Weights of a small mixture-of-experts language model, trained from scratch on English Wikipedia.
Size: 11 layers, width 512, vocabulary 19792, 76.7M parameters.
Experts: 64 experts in each of 11 layers, 32 SwiGLU neurons an expert, 8 picks a token, a softmax router.
Training: a variant of Adam for the experts, 537M tokens, 8196 steps.
Below are experts of layer 3 (counted from 0) of a mixture-of-experts language model. Rows are named router (the router's row for the expert), down (a neuron's output weights, with its number) and show model dimensions 128-255. Each number is 128 + 24 x the weight over its row's rms, rounded and kept within 0 to 255. Numbers have three digits each.
Before each expert's rows: "comes before" lists some tokens at least twice as common just after its tokens as in all text. This comes from a sample of Wikipedia text that the model never trained on. Tokens count by the router's weight.

# expert 37
comes before: ",", " of", " and", ".", " in", " were"
router:130112125112152143104158098132121095125152110112132111133119161139133138114107178133120116116132127142151197128098082176140124100120173144157132165175118163124120112117169117157167118101102095154122138104133124129160107132157136117116148094114097147132146118122145140139178199120138104107114131086086167132139121110169151157132115100142144117139114102152164152100129170152146130109151
down0:111155121166076163153113151077095135120122148106131130148122142142113131124162140110163101127118147155110142147157099135147132103177133161141090142117150118098100110164137149170151110125147109131142141151112142151123124143128128133143118110139101097112143104127095110118122143140104139151126110109143150136124124115105088135150083141105101155118107113118116117101140071166084138071123
down1:152119130151120090124153170116095144103160116105153115121137129173156161142113143138162141120157121144117163151138078175119138126131123166137122122123177105122107080131107159170149113114146102143128165126090074154108120118134151065139126106117098115083138146153138126095114142129109099150141117117100122128102104130159140132183113134125070175118135140145143119085114087144113149071147
down2:108101136110105107144103099108186109111096082140118133086141125137098171106105102079139124066177126132147080084126180084151122138091111130149147124130177138137113144141152122141111111145136148101157131100140120133171115127133143128144149111157163107156156147105133148126141137146146121147131151127146129134168125130123089119093150129108171115098090093083117087150089139155137106137166
down3:151136092111117130110141180153133129083173185098135106104128193180168135139104113126160129168124134165083165153135092149123089136156140185145121164137132124114156105120133105167136109140160187154094144120128099168122136145119102101123153106147107125103121150142169132102151138121089098096101127082140104096129146100151125085198098082104122106143141149089148178089103115158114179135142
down4:126153112141137101129118148178120093120142137098140127067160083170138142147095145109147082116145093082141119108126078193146147127093151175120108128088135110160125154135131156152148128083112092152160131110111129126093150130116144132116119091059127117143134138134108160170127107135123138129121123125109146113132131135121122164150116158122080122131119106152147104118135109179101129082087
down5:130138091151159135166103115099106130157133107144144121111130138165110118120111121088114133129110160104111160132106126126152150128177147138127107117140162101084151122095108141127143127153103118117147107123116093109089169162144103168133152061135102087168147136116131106125107140104140120114132179103139117167060103119169103106185133085120100142110088133124121107094142134162133132089146
down6:106164117165090187177112109112129110152132149113147145115167138153110166078115125088130142140104151154121154100124088147159108142200140168129126124082169103115154087091155136138122117150124095112137140110108104133096140141154087129163165103138128118182114166133127123090165110096115102102128130117133126105135107094164119150131132161127118153121109087128151128119136090141124136118138
down7:124166192134120066141112124116132116156104117193100152146149121134060137122167165098124143119109130122123112175123176099148099102110141120106104135186099154109122136066127149134108148103130155154131109151115126162122144113140144154078102115128098090123142129136160141103168131116111130099129094152169132153086155122082084119094160148134131100159152145143120127154114115148146136142125
down8:121129091150137126104091163123128141109141101108137127137161131153144116138101097120102131152138185152114144139149099187098135138179101157107130116161140108125110107121112134117138148101142114148121148151133106144133124147104136089119166139129147126098112134105135120091129126162080120115096129101104095156083115107180147129181117148101097118128152129134124161112121119163107152115165
down9:106092140134135061177149095149105112148160129176116164103146146102110175092124121090134110136130123119125088110140168108152068166126132128139152113144162124151128109129137142159139148153099171094159138115118079128112123118142167129112165134158122090172125133112126147121104129124139114137088149120134135112107161133147102081068125098138133096115067119124130074137123176108105123149108
down10:156091128136097110114129138168139131121149187132145146120120149133148121101137146190151161124136163133165138100158094161128113197139137119135112107115151119168123112143130118128130168137162089094111126098140130143129135113112119106138112132128150109097154131153134110130162109129108150110098132134100136107173160141138132166113136138108133102127141133115117112130138138143163094165149
down11:143097104131129159105130187086109165112166130102122152145130181101153105173101105166100143125142118142076157102127127154128190099173112133123127089155121123116111136121112130125137123142175116122128160116139110160095137136182133113122155096147118145146137101162105097106150099143114119089134120100123137109115124143128127156168111093138101139114157119146081090131128071172126154149152
down12:117121115131128075122136093118131156163145092170098169143125104127118105150118126206120102121153139121123100094122190114102121124148075087118174107134124144091116181098067075094133128157148141111116086170165158106120121127124106154118118146131104131124109126107155160165111116161138123112138104145130125167092120167141118123122151152111127142168149130166083131149141147156152117185132
down13:102102070176177154133120173085082118107147157106187117092103162131177103098140128128133137117116149128138124100140055138130112096150133122173111097111172086116133125130114132114164118145145088128134125124143124138118162114135095118164126093136138131162101151148121137122108118123121137121165152136111168097117144123184117116146135093139138088159121126139112070104110084148109152078152
down14:170104106115188109078117132120111115143139142138111122081149137141143122109104121133133143194094122117126125125141125125162101147196103126144138137145140066114119101107084147102158160144116127105142122120160111136075173145100124130143121129141135127149116132126118178117059111142150150103159108090149117136125109136175125130145140109125130159143155117165102091107119139103166138112127
down15:134100187174089093162095126131126132119098118141164131161167126136074139134166129094111103126105124141162153124103164082138095153099157098135136136139122140100117158073093098122119147122117146136119095097131131083132137130135146139122086148120128064097126115114131135140148118145108127124142152182162135152091149086173142128098121128110155127146122098128165137109154119129132092124120
down16:123152146137118179147136139136116117104128148125128143147121148171131137121079162092144116136152134162167155088114123122152111133149102109131134148075160088119133128132117142141151093152135135123129175110083110144084152149180109071140186074121149145143102124141172155099170185125113136153102112149088106107135089112122159099130184150107036129141112104169119130101144101145125134142158
down17:132168147163126155148113130093133115099154138146135173141108132134106100145073140049114137141139112119140156092103116127152123142179075121109122115151129120129127123141163169110107111179113139110149170144103158156058163145161114124128163092164119148176117126140120143102194147136085137107135121124167155115149139172131132102109115136133106127101108120149120126138126140151134143123114
down18:133117154160108151166123137149128116147171154065127119113122125174130152144083137114133148136133137135120176127127105199153104122131108173142127110107156118128146146136163175181152106114092110102145141117108120121094130140099124097104133110118112116071112125118152157114202167130112079158152106143115108102089092109126116141143136150128118118118118097175149177108156157136140148134145
down19:106144132109196114134127109133108111106135081088120132115107134129161166167092115160141166090129107115116126123118132120138135153114148130108129130158098152124126112119079111103106133148087159105088137172138094153155135114122152099150120099180138198110131121114125108097103114162151099126126209143116135123115144192145153139113170119144142117109153172156124130156126161118126115168147
down20:122100146145194094098128103155132139160153070132146168105121146084086088094130147137092158161103117117143100143148193097137153091116120118089151089109144139132078104105074122135110153086108081067114116189159095142100135107124155149109120146156123103141145112136132141140113108119127182120111157151100131145131131171103113116110140150127153123134122111132108120130173133104128108185110
down21:133140119101145137123134125116106114137121144132138112113136165104133133186127150133116111123134119141128151163115132120141121114101134179155144198159148113129087099097130076140172104114141105135101144161122080178130143132159125086144110067134130107134154120121159114101113072173070157110117110111112123132110129135146092118118119172111097122104133134143139139108124112194081161158129
down22:143153113141131128126135108128101122091157122139157116098157110191163111146150134133149145153142176163109164130157076142114142128177125166128128137158127169143148098125157154125131099135146089178126109140086114164108141151132122132136138110117112109160109105118102069112128152121112125142109135104165134136124116109146123142179118085086091134111118117168132153106147098201124141102167
down23:086175152084130119149116120100160086117102103163133115182129098100073148108137149101162130153143109134123108129141140086138103107104120141162142122127136139102119124125133174134127146127154141119128144194160111158155126135150133139144151126153135116114128143120113159114102081148138128112152127151091162116129128117132101119077153135169092113142130100113123061140074142134176132124112
down24:113126116123106203089126143103093089116114150097134082124132119162146138146128117151150103122134125144093146136124098165125161084158103154143126140143121145136101099142139131150106145069137125164131136112112147133100128121126099131164169102142097120109143126149120075120153132143136114122149133109117137148136097128199134148173123116158112135138124159129141174118134080163111131134150
down25:071117160122142155137114092088109137174082093126096166148120065137072148063126124115128117113145123111159108152110126111112150122103133117092158161119153144117169140148109115116112139128139106114149119128125129116124124129130109121133144129133155097159127123111152138145118134140102082127133178158134156143145119128092113145106183148072129131119098098155101157123136135137159094143126
down26:122154109165156143116123149115108114113138141122111105100128067166152090155141140137133131096124144142102141124159059156102168137105132136141127154122115120126113152130119095104144111130145059205109132118111137137138167147146084089163106128090138128151163113136092089146122133142155108119107109159145143144170092131120125128175111134072119159163134127145156137135139104179129177078115
down27:165161142088137110116104130173112124154090102176135131154127095081109110126151117125112141157107098079118113125129192091150138132093135123099108128130094139082120149121139127100145115139135138129137115116167138092131138136078143136091128177125135147142132141096095166123106103142147162115118123172177117120103150170083128087086125160144153102149171153120106104140120141120140136153106
down28:150112131165151192111114130110168122129121154164136137103175098171116146154139122117117086111140153131170120111119080119148189162170103131146137151116160100141122169136123119117095114115108094114151150118145157134104141129123087117178122125165115151143124123148168149113152124115099135127130099131170130127134126106143161153150129111102109125144128158178130123163140109129150145117162
down29:114165142130139127133134104122164123145088093145137158134176125069089138112159148121109138180126168159126161148135123140139106070137144101142114125120119124088142178136112150121165149146077170130132103078147145090114107113108124143128120141152112099146149111115153111155135147128125140084133087118138127188094147127119147148119109122144181104112170122124130142187125187110147089140107
down30:107160118137133138109115173106112127118135128079167142105123153169162114112085125131142153157101138138117190154117082153120125131163117159124117133097167115084127069123108142143147153136125108117112150139114102147075142143107097112133172105139123092106121140132130128077112162114098106124157120125101127090125089109151149111159155140120088140134160120122141148075111102166125133119173
down31:181106154167124176118137130140197105083131139134124157133130119180098127102096127122108115172173136154175157065126120145158121159130107117108171113122127098145119123151134144160131111143131144120122164112096153152078129133160100099144172103125149128112124137149138156092222123097094178159093141146156101110156138111135138131062118142133086152132117105127124116141129102142151107118131

# expert 55
comes before: " the", " to", " a", " in", " his", " by"
router:122125104128140115119135125084122099133095122104135141084118122122074166112116146148138150109162142146111146109149105158170157144126168148136148171169145162142119140187090100149148099130100072129106107141137121133145121113126128105151114146136113150157157126121126120181147082118189127141137155153104126166145137134188114118133121149146122140122115114124155103140141167122117097139095
down0:100100129107134132093138160128105139098123134141129127120117116125166118137121118124159155118148116117162115152176148103145166155120101139077107101102141130119136124127104143057165168147113136161143163132136145111139141098110123168122123116071102145176130082145152099139117124097118119155146134183144092127117144151138113142102071116139132113106128136148130134128116139085104127127147
down1:130088202142137163155137068132191166137067103123128176155089141142163115094106134120079116139132159107138128114138144118112143116108153138123090141149148122136149165150136110139126117129118108144127127138130092130144105126124163117133146127122097160121175114145109087101126092126080148151127159162102098127141120121127149154071119122146142137130126127162087156155073130123122126093152
down2:139168089145107070113086127109148158168103151149123181136144131074134137110111117156149128109094112100115138118127140102117123121083171150130140143156158165120139146130131111130140170156171092112134121148180133135143118099140137153119114168130148138150144145082141155163101108178119100091118146109142133164141111099160088132116158154101141127084115133154159115156133135129131144169116
down3:145128129122079107113145149113133190155109140099103152160111179109103140146088129153106160113115128098160098068120159068145115116135120103126137132142104128124196125108099109131139119113178134107122151120153142161150137103126105130155101139132177136152094151163129129108106128124137109106117127143116166131134132093126093103151112145148152137112141152132129115121123127123150114144132
down4:132096142131158135123110094123096190123109138150127160107072130164164133125120125082087114120122084118160101073201122123127126105120109157120161080086102099104146146079101128116131145134135127116158169137112181108148163150162116107099090088094176103133118117106094107151111129142166156138133085104118121127146131146128123128137130151141114187156152162124131105190147117125138134138155
down5:164121148147111152128094124143146111117078187118158075131157146147101151130102117100150097145139062122134145155135058148116136158091143139162094179133140102092127155109150128111184129098102109139094123147153123139138106151115128114126128144146135142098148098119121153156129124143093104134128140108160113095127135157173134082110135129165111159133147088109091169126113128141147182174084
down6:127155080138104132112134093107128131121126134154091143136087109131106164108140094129151114117139123143106177085137114111111088122167127119152114155145146149100132115131120158177117125093101104147077126100126147114159059136142130098101130146128118141156153146156126123191114115145157140153108127113137173128183103106129133092137148122118115132129111118108150110129138156111132155160137
down7:101075146140129157104167132153141144132105153107115118133123108122140099118155126129120115134145142168146128145157146124130157129145140101137135122114138071130128088110145136116126095151115133107131147122123125164095129129126128092117133110112132170137145091139086106145141146097125136149192119147159126170122070151122138131124152122152118134143124089113142086111073123113106147165150
down8:130130073180124120148131142109080127089127131126129090118166120117123183120094152122150147125162124103158160107102108161183119121139150146132166115102104174071194137161135131179159116112110099111100137118161109113125087118120107109173159112122138123151140152127112124122141081117125113159085125093167117152146111097160097166134101145134133124136086117077137139152125152144163099122156
down9:098123087115129129118105112137135132146120107133104127104114118098102163120113132148151108131195131174115142132127129153145084162126179135154092168133154158081170135149139152191121093124133070090084095189126133131132111124100090113126147130170171140125134154113152125119134105108124113122147113126159175129196112071118098122167150173135123123125123111124155135174147138134139112135147
down10:126089127138111145145140095133165178152121131111125110107151074167131131125138150132099121095145146171164097083098121136141159127157145123137111107069163092163132121161136120100117090129124104158141128095100124148149139112144111103161102122120105138140148106101119149124127115128103141153145119098127108121178119108122138124148176123170138131113139129123111105125104139112107120116178
down11:122139097152128114126139137135126128093155140149111147088140105095124137098122123142128187149140130113134112119153152165080120122160153176162119140145109107129143136146090150135168132139092119128155112096116134131120137133157118126104099120124094165131100107124137105112144136053133117157188151126161145106123110106131112111105128126104136114129139162118149136148091136115102115105103
down12:149126124163133139139128173097138118107125146093129147150132113169135123128135136095126132114128116166122104153162166105115163116173087122124150107099176105145119121134125127116131172157111164164104087124128085110130145114101142173104132138108110114160139120084151117102136130142148120114134116141102157135126157155125178136131104114145123131148136131112143134090098115089084146110106
down13:109127098129114108103106113115120163117157145151127099134145118051137111126137109131106126146139139144150154129129153136154145142136152103143163067100106128100110139134117132162133089187112143097159144101134112134136146116159099155119140121150135148169092097091127170088104129146151144125123125099141157159124115122087115118141128144145077147093122171115175100149140125108118184115086
down14:120119124121182140169106161127099157114157120104122153133179134187127119096133123096120153115089137124138091130119165188145164121133109180093152092103096137148103116136104136086172129171148146109172110126115125120143174124084171126123138131107125098119091090085177136119100136158143134140127104128133115086100140136108181142129136104130120084139136107137082134047144133145122101083177
down15:113115130110121107117134118150122141116143206164134157124130123130138083136096110130122128156104101142145094154123163119143149136107122110104133134086096086129151106088169151118130127148100184095122138117112118127126152148131131146155142126134124145098110137142127128079153153115102109114116122140150108116148094123133136135161121102101103109107123143156149156109110160114103128105156
down16:166155096127115102135145107147139117103143120123123122168101149139093132108130114149196121145132123113122129111126108118091095155111091129145157188189093143136138120151131113123134119175138147131121126143120120097176115162121134108143165183126141110074134131119158155118145142135110117119120098137133128105105132101112163104115115124125146092125074123146156143117128104145180136151120
down17:193127146102123123127110117123089187109129151143155128138126149136150195089108115109104158126115129151173099135145117132134121148115134149136101138167106111133163097127107136153167115164111140115096139103102126136119090107141158140121057123110111125140135129165136136128132123129142136176149125108105135109124107116162137125117116151101165149105121116156140152164145139143142101126149
down18:112120157151114122183085105177110102123157166146159087122175074144125128144135130113117142128119133091112137146167140117105138118118084110131165080122106118133147169114146103098150128107125161151136188133152121084181124137140151127137131100135129118123152110099089105148134085141170118114132127081136072164130125164147118117123134083078138152124112159125097126147142081146082109144137
down19:136158095116104118144118124122142133129146095140132144150140143134113121100133150146153121124086129146119150111107080143125117156127170130146097119108169142117145139118122144163125101159173092141121133109149110136119111124080089103092134169113105156141126151143107119125144149163128116117124121100170133164148150118125103105128130117095128119119115096135116105155179147186163159148134
down20:122164146186152125103123106126129116183109123082121132125139130123093107173110141137108120132109116164126127169115152108114138096119141115156167166124111184101162136111126098137142146138175116121152127132148129158119117150159101104139147144144103082162139145101122121147171120145106091074129123126124154121119140088092150113140112158164134132138115113142113096139138105126142101140098
down21:134135130104143127131090092092159179153109127064112130154139128117103169094138124144112153139136098135137141129115121116100122142114163140155106167113152149082126120096107067124137161168155150154107106110170157153175118106155103109106107125107170130121124144096124151127132085172123103125133138121169154130108158076126123089139149167134091111114112127119146108111155120108151148195126
down22:125145115151121109125136127104151122120100122133104118166065131119128125109136137143157158150111108123153140102153116112117156137141099120098159127114175098140100115150127137129117116136129099162125124116114086142143104135120100122114120152116136123169140107172109126087112128133144144165148135127171124114175127149106163133149108179136148128130104129160115106121118148075124082100142
down23:118134104098171150099137116149121140117105119122084142136131153136171088162145135135127152172128111179104160117098080112095111125133157152138068162155136110148128153137171137168139119159139144138131127105119158143165137115126129088094129150104127119120140136104155158160113144130120096131144155129153122121165134124085110149158149140129129106166116111184092145157119137111135137104139
down24:137128094149122146120108168149118099071123089122112157129097161131119118082121128141099145116116158111113141124128091165125116169128138128137107108128153157165130159123113137172113144160131104148145191116109122142122129096155155084138143155138168129150079086152113108096127155156157146095106126113133131121170126168134121145141113118114124115156107135087132140141144109183105192143131
down25:090162107174113142162148123125118125160123110150156131129151165150106125152154137125103102151076144146152089134097089114105078125130105125160131134132094139136156157126141088153131136145170105126150094141072097130129145120098110135145131162113155163104160127143080122118119134128140104134104099155124132110127126129121127111142182119107146117139115106145118125123141148153177100110145
down26:072138143106110137159135087161133153119163146151149149105120110158189139107133135123112102128127138137111109098127146109164134116094138134159113089116127141141178134110134076160126126123083107136143133120058087120171102144135162122150142109148122137141121100137154079160128101157149134115123150094077156135146152150117163125097139149134138118137149120104122126115129102139102123149091
down27:089123131132123152119138128158144200109141155125152186109076117118126108108172125101121161129161128121097108106140131101123157092138078116141090042085141100138168161110110131100157127159087120129144104088091138132150123149121168129135134133125132151141135070125109109140144153075135125108164130136140146123157096124114151118136161094089098146125142133158090089073151127117111125115204
down28:166102129128141128170141148102139120118119101110131149115129119145148106107123155135149152098167136139107138121113092146149160114131157152142155126126184130109077124163107127108138115104125125104139154162126137085118094132125131158091130101117064180119090122146130099152114140122078109142151126149131159141149138165135137159108100148154118174112132083133097132153062128152130149133138
down29:103141137173155128127103126143144158125135130112101108119125126148097085140137131103115123102147142120115123155142138127143138118128126127138136090146147158135111186138132132108138097130127092143141153108124108074172115129138172126139142104157128113186165098132146119097162135176142131116123150102087136132125131106079136152077147110123113131178099142141153133093125079135124152137136
down30:129092141141144161133120094135089140090154133114149158162121155133184081124141112119092130135102140134109112166107157179130136118110153159131103126109107145185117157112147143097114152113149118132124133134094096136155148139164163103124159120151138084117164096169138098158151135204078165090098128110106112074104145173124160140104130110116113100117168116117113127109129092132090152130111
down31:095117141114104153121139162115094155140120116136138136132109120132083136116111141126138135115159131115155143113104136113139152129122097100183171108113163099096149110161088106160138134135106109148105124112159150094114124095148114134099114116081120190177152135160137156119120097093166132111126166119095092134132135125107132107099091111197143152164112174158106144118109098117142122138138

# expert 35
comes before: " the", " to", " in", " a", " by", " on"
router:103128109141153131128118175141139121121102149096104124111125144161122121121082137104129136104140117133121156083129124171133157117147183085161116183158101151171126119150123119119106073105069105118109124178135110146147141172136141108121120124128091124125152110151119095112119107086131142107158113158120163147157141161140117152135117155173124167050154151151142134133099164158102124130113
down0:154145108106129109132099134126101107118136115138108095095128140124105113115129120139110129113136108125144134075113133078151178112111144068145114121122132146177111124143140169116098133132153122107104125106117105152096141089168128149145100178128139120139126102157125128143113134114142100134132154138160137141167062129149141111169140098085124104121084150143147159106124118162109120155136
down1:146110163129142156136144145105116109111118089131145073109160125179089132134069178165114136121128162130114146094169143140098153135136181058088142118140122128079105153139141090106120155104126164113145152131131120114116145091102083105185114139121144118123112127127114143148138092099154076104098150127120118182121128149189130110121153159169106134090113169116162109147123127106173094135104
down2:137128126111141155096132127151110112147115100125148119111133138090162104096134112134110168124121108129146154122145098139171154111102120147153145124113089151155113145144147149097135110109085121150100158159141094125093147117135126123130118124121096145180124144125082130084128136101134132108136141139105123143121150161115108169113119097181152150115117140110071115144132156173132171117114
down3:081118141141179144145160148084122102116132132139170145140156146157147144115144161162105141101126132127120125175084131137157134093105134123139143124131131091108107093148123109161126152099121126124094146168154146151103127155153154158150134086144116112073114124144157127090147175106102137144148094137144099157083126114148108158140149151129103143158132078133149086125108120127119134132153
down4:100125127126119134144112130131116091157118119130106148150150081188140136094157130099090109140100157146131137142153102124126147112089125079123103057101124038162130117162123101111125147138160141137144105099140180138142103149070174158163147121100081129163176136136129159130122145138147102133137106152116095118107142128143135145106144169129108117108129095158099076140105076146128098106143
down5:164099102113146138171154162134143152149111112125144110155116124153133138080113110160137109082139151084158173103145087139136145122154107104102117138113110134130131139132103123146120130136122160128084122111155138104160106102132133137158177125140111171112148145113141142120100130079127144132104135151118111134127116139094187141107130153130170136136110128108128102135132156120164095086098
down6:100114096136118124146101150126106127139125088134126117183135172117079138143115127107118136182142083129128107077122157136094132077100125098181145129157127129101141128123117130133125091154145106101143104067132112093187119158091157109129171180140129109114118107167132115131129162160132124128100083087146125140135104116085150127131092105110155120132131128149143150123136099148117136155152
down7:132155138137131102098132120116123158150093103154148141128173127158095135079144122118125170126110127093153142110161117114156179145129114090133131095151114059122109134150129146112139140133142139124126104129161144103129103148124141103158135128100151157153182126149103121141124127122121109177123099100120096140152139149182136144113134191131135145108126164118125132088129117088132093123120
down8:133145147152125105113135104150103155109177069163103138116123096118145130125131166127124125119117148107129120085173104127181192097122127128162122095104142108128100070181100178094103155119131095107152119125129166127089157162102133117144112146104109136172151105104070133090123093087126141131113116119106128106139173137160088153096092110155148144113120143122088126104169142157103140106129
down9:169132116151141121160130148127138092102100108132139096120147104172100124149127121094136090127111171156131153115119136138142114160073121151157154147151136117105138130093144122126165142123139178175128118128151105098114119108130122143109132175124125078153127124087177163098161145159102122104049103095198107106117155106130159114132101133135095152165107154126167161114148114120159179161086
down10:164169096103138137147102152150146075127124171124118122126146125157107117114111181110161129124134144142111139101121116185162111112108114140131143136120132102123165113140129170135153117131121113096148123185140108140085168160166100114141126088130141140137180155121137136092146124128100134120125154127114100146112144106127088125157081094115135118149129137095101110163097117134103125116153
down11:127111103064172116106148142150116085100091120098125102152158117189153104116123104122119096128120174131175157120132104187131151170162117144152071156123141135082099140138142099132120112123092162126113175112154140101135128104093127118133184141114135072124168096122142130143156108164126129156116144154144089121134111113132153142146146129118136126148136133100135099142138160079161091125168
down12:124109129094094123116126147150119106101148133160094117102138132133128142126150099134135123121091071151129135133111148094107132155142148087139079107099087108189124089158128144116170093136107143108110077134135132108117198120123161142150116133156101105090146157122077140154094089072178113178158105127112134171141101149114096130124144144146116119122131102112096107097140109046136104122157
down13:116135116135125101160139138142138123110172122125108137116120132120158090138113130198107180107168127088131130136118133121129143111127139145143108150084097143185128073157108196140131082147087136112117136158150086128120146088188098120140124149130138107108123181144092108136142097142112137129138155151135097166164138151101080158143171095110135101115135154130116150132149169143193094152133
down14:145147095135118153159140107122088110136134160149123150121108134132144104115141103121131102130171133118137150119152140187109108118114125168118157118117119128100113121134109128136141098127159108176164134128101093170144151093091130113115155134132155134162121101136147164148125113137104170087115132108127118121119138105124121133114128109123125102157194125104130144112110118183132114127105
down15:100179125136111108151086134104090116121090135093115132125162117142117101134125108122123122129096107137102147110080141121055123183093106152150155169085081143144123099162114127122177174105093133128157141128144138062142142162107116156098108079120099139153135141152150121148153168126142143136156118141171112156114104129111110126151095147078161166150164130112151124113156106124113197124093
down16:162157165111149156112132186123131130156141138105108112133112123146098177112136138131147132088114131158150108129136087140131131135129165134141140114148148103103129101145136157121159116099115142106122100134101118149089148152136113129149106125137078174141206102122118136077129154072108132140153143109148119107111111087153118126125099132123135085124170119104130124129158190105149128148131
down17:143135142136114106113115127182129156118155117159118103097130117136112081163158130138103099105162148105102104143181113085134135106137139111128156159105124152149112146124161129129116142122156117167107119121113126150096144125138085093123106115123117112142115130109130066137142126120130104160085138162138166137154132120115147108126127125085104129100091142167130135128145143164099093107138
down18:095085181140155115113145142099132200153141133151133159105131122109148144088153126134143156099154132111130100123156100162179174110107082087115103067115155132104124114146096152102093133093141097095122128145110165110124136102105137113111131125117128138125135130139118100133119121110160100144140101136126105147139145147154129149099127161152134162114133085118132089109129148096089094133136
down19:134146137169108123151132116090132157129095131112106163121126083141135100129144126109152151160081144125150134147154137127114103156142141137123159102131119114097155138091122146137131157158148149146130135077112164091156090119072161130076158136088139130141090167116156168153156164115128126120124120140148101106100148107109154133158079102131109134148111145119129117092100089109148132113116
down20:145180145141083140183085130123125094102089112144155104116148124145073142131130138123117202137134152126143164097140105111166167179135139113145135139106153170126129123143149121083098126137150146145131162114131124105133095141151137134100138110125146119130091117111109100125160132162136127123077129145127141136146171150122186109133103149105117139122119138140123134113141100176079095150132
down21:101162130128101102127103129100140147126133078119124142135147124104120148147157144141119133120127162156140139063102096117120184113078103133144118042137121079125118111151134173120124141153139102122174092124129144159095129141101158144159116141067114152147144095103137142105147153089142146088106111156149116141112096135126085183133069158093111117107117134145152121131105107160122164138125
down22:118150095141131117166155153132134087119156118146124120119101156174151094140164129137119133156105148157151150142118091191127174124140118142180119133144122126126098107094107105148130113169122127135168128103074144136099131126104135086114182105107130112111183133140130161158182084114137162161124153130128089109131173111134109114126104084140121150161114127139117126087133136135144129123142
down23:112158112179110120134123138155165131148077163144106083115125093126082104082121152146146129139145186110151134150160104122127063190119105100119129151110139163138105128102157093134155106160112125143132120115143123121139126107113125126123129150094170100153140133138119131162116136180123106123139126178137141112154106140109165100143222142121146126151125168135135133119129163124124094145134
down24:122140103074123132165135128115171105151134144109145120127109113105134096165158183089160120132160106122111140118120104147115093159130135133139087119126157147153129124109172128171118071167151104152151076143142091147130067146101118126123145155146103124140140155120131134150118112188147133110125114150139141082141121115117136122145189126134125125130100137175142110149139108141136141119104
down25:103110084110106111115129118156117086132120114111162118142128138084123133177126118126099155182143122167127092121091164131123104124104159118154115117132139134135140158155151080115106088117121115114160118130109123127167082158164150106131147123136119135157097150147137106131165101196136111096145162120127136136120157111105142129138131145160108176117113140148124116157076067154100087191118
down26:089161155106119140138103133135136117139116137142115151130160195106114135120092133127150168096138110126093142145113172101124091082115112107088160109127134093117154129117155153118106117120111150055148145168161115115135106164123117128125124124140128154096107111116146131135074113099133094089149124107099101141135102169104134144115143128111122077115159114108109126173138159128169114163124
down27:138113128069147203101088107117080150101118125195141156106117124100137111147172102128157097090086126098109122089134158114112120110172118143141163080146133104114144113173086121138140108140135114095112119098119102105102187146116143139165147122140145169152140146125126097155083117097172131178131179102127097115128139116185093066109082078154089147123162125100127101093114101107113171132118
down28:074112132159087139131153151121059135105137137114110116134086144126116134158178130129088131127141102141126163129130161153124145130174138104144146136138133136105166153114174123126114133113161153113101131101125155149139116180154142092153143081150105123157138108147124094136118163098148090092124140105120091133101130128121134101143080106093161108122153121177126107123151099119095120114143
down29:117089125106107150107164181165126154091158150123134098083114125072137106135153138127135147098157127083121164121146133119160135120176130100118101107134154076130119112121148183119123132171076132112137137101130125136126131141145128147143113086153117137146170123137149158108125137046146128118157140140135074133121140117171126099126137083129128132134119169118116141137102173116129102149113
down30:089092132111155172132103078135173135141145114138128121145110100099140139158140089170141145125145171142115107179141162127126064134129110082121141153135122143160098128115145148128113095167131126107125123095094128130136124099120125113098150149106187093090131148140129125109137132142122119106145095143128145133149124135142142102141164108124097143158094123135112116111081111118119077129129
down31:140145131141120164138163136139135142133121084112150107124150143151111142147128101090142104108115117128129117186121121131065074111128164106099156132124108172115165160112143102158136096149140152132132138090160099135183118140133124129130151196144139143094118142126141145136096148154092116137110175119106094117149130108052180116092137127105137096131151139139212141095106148145101121126076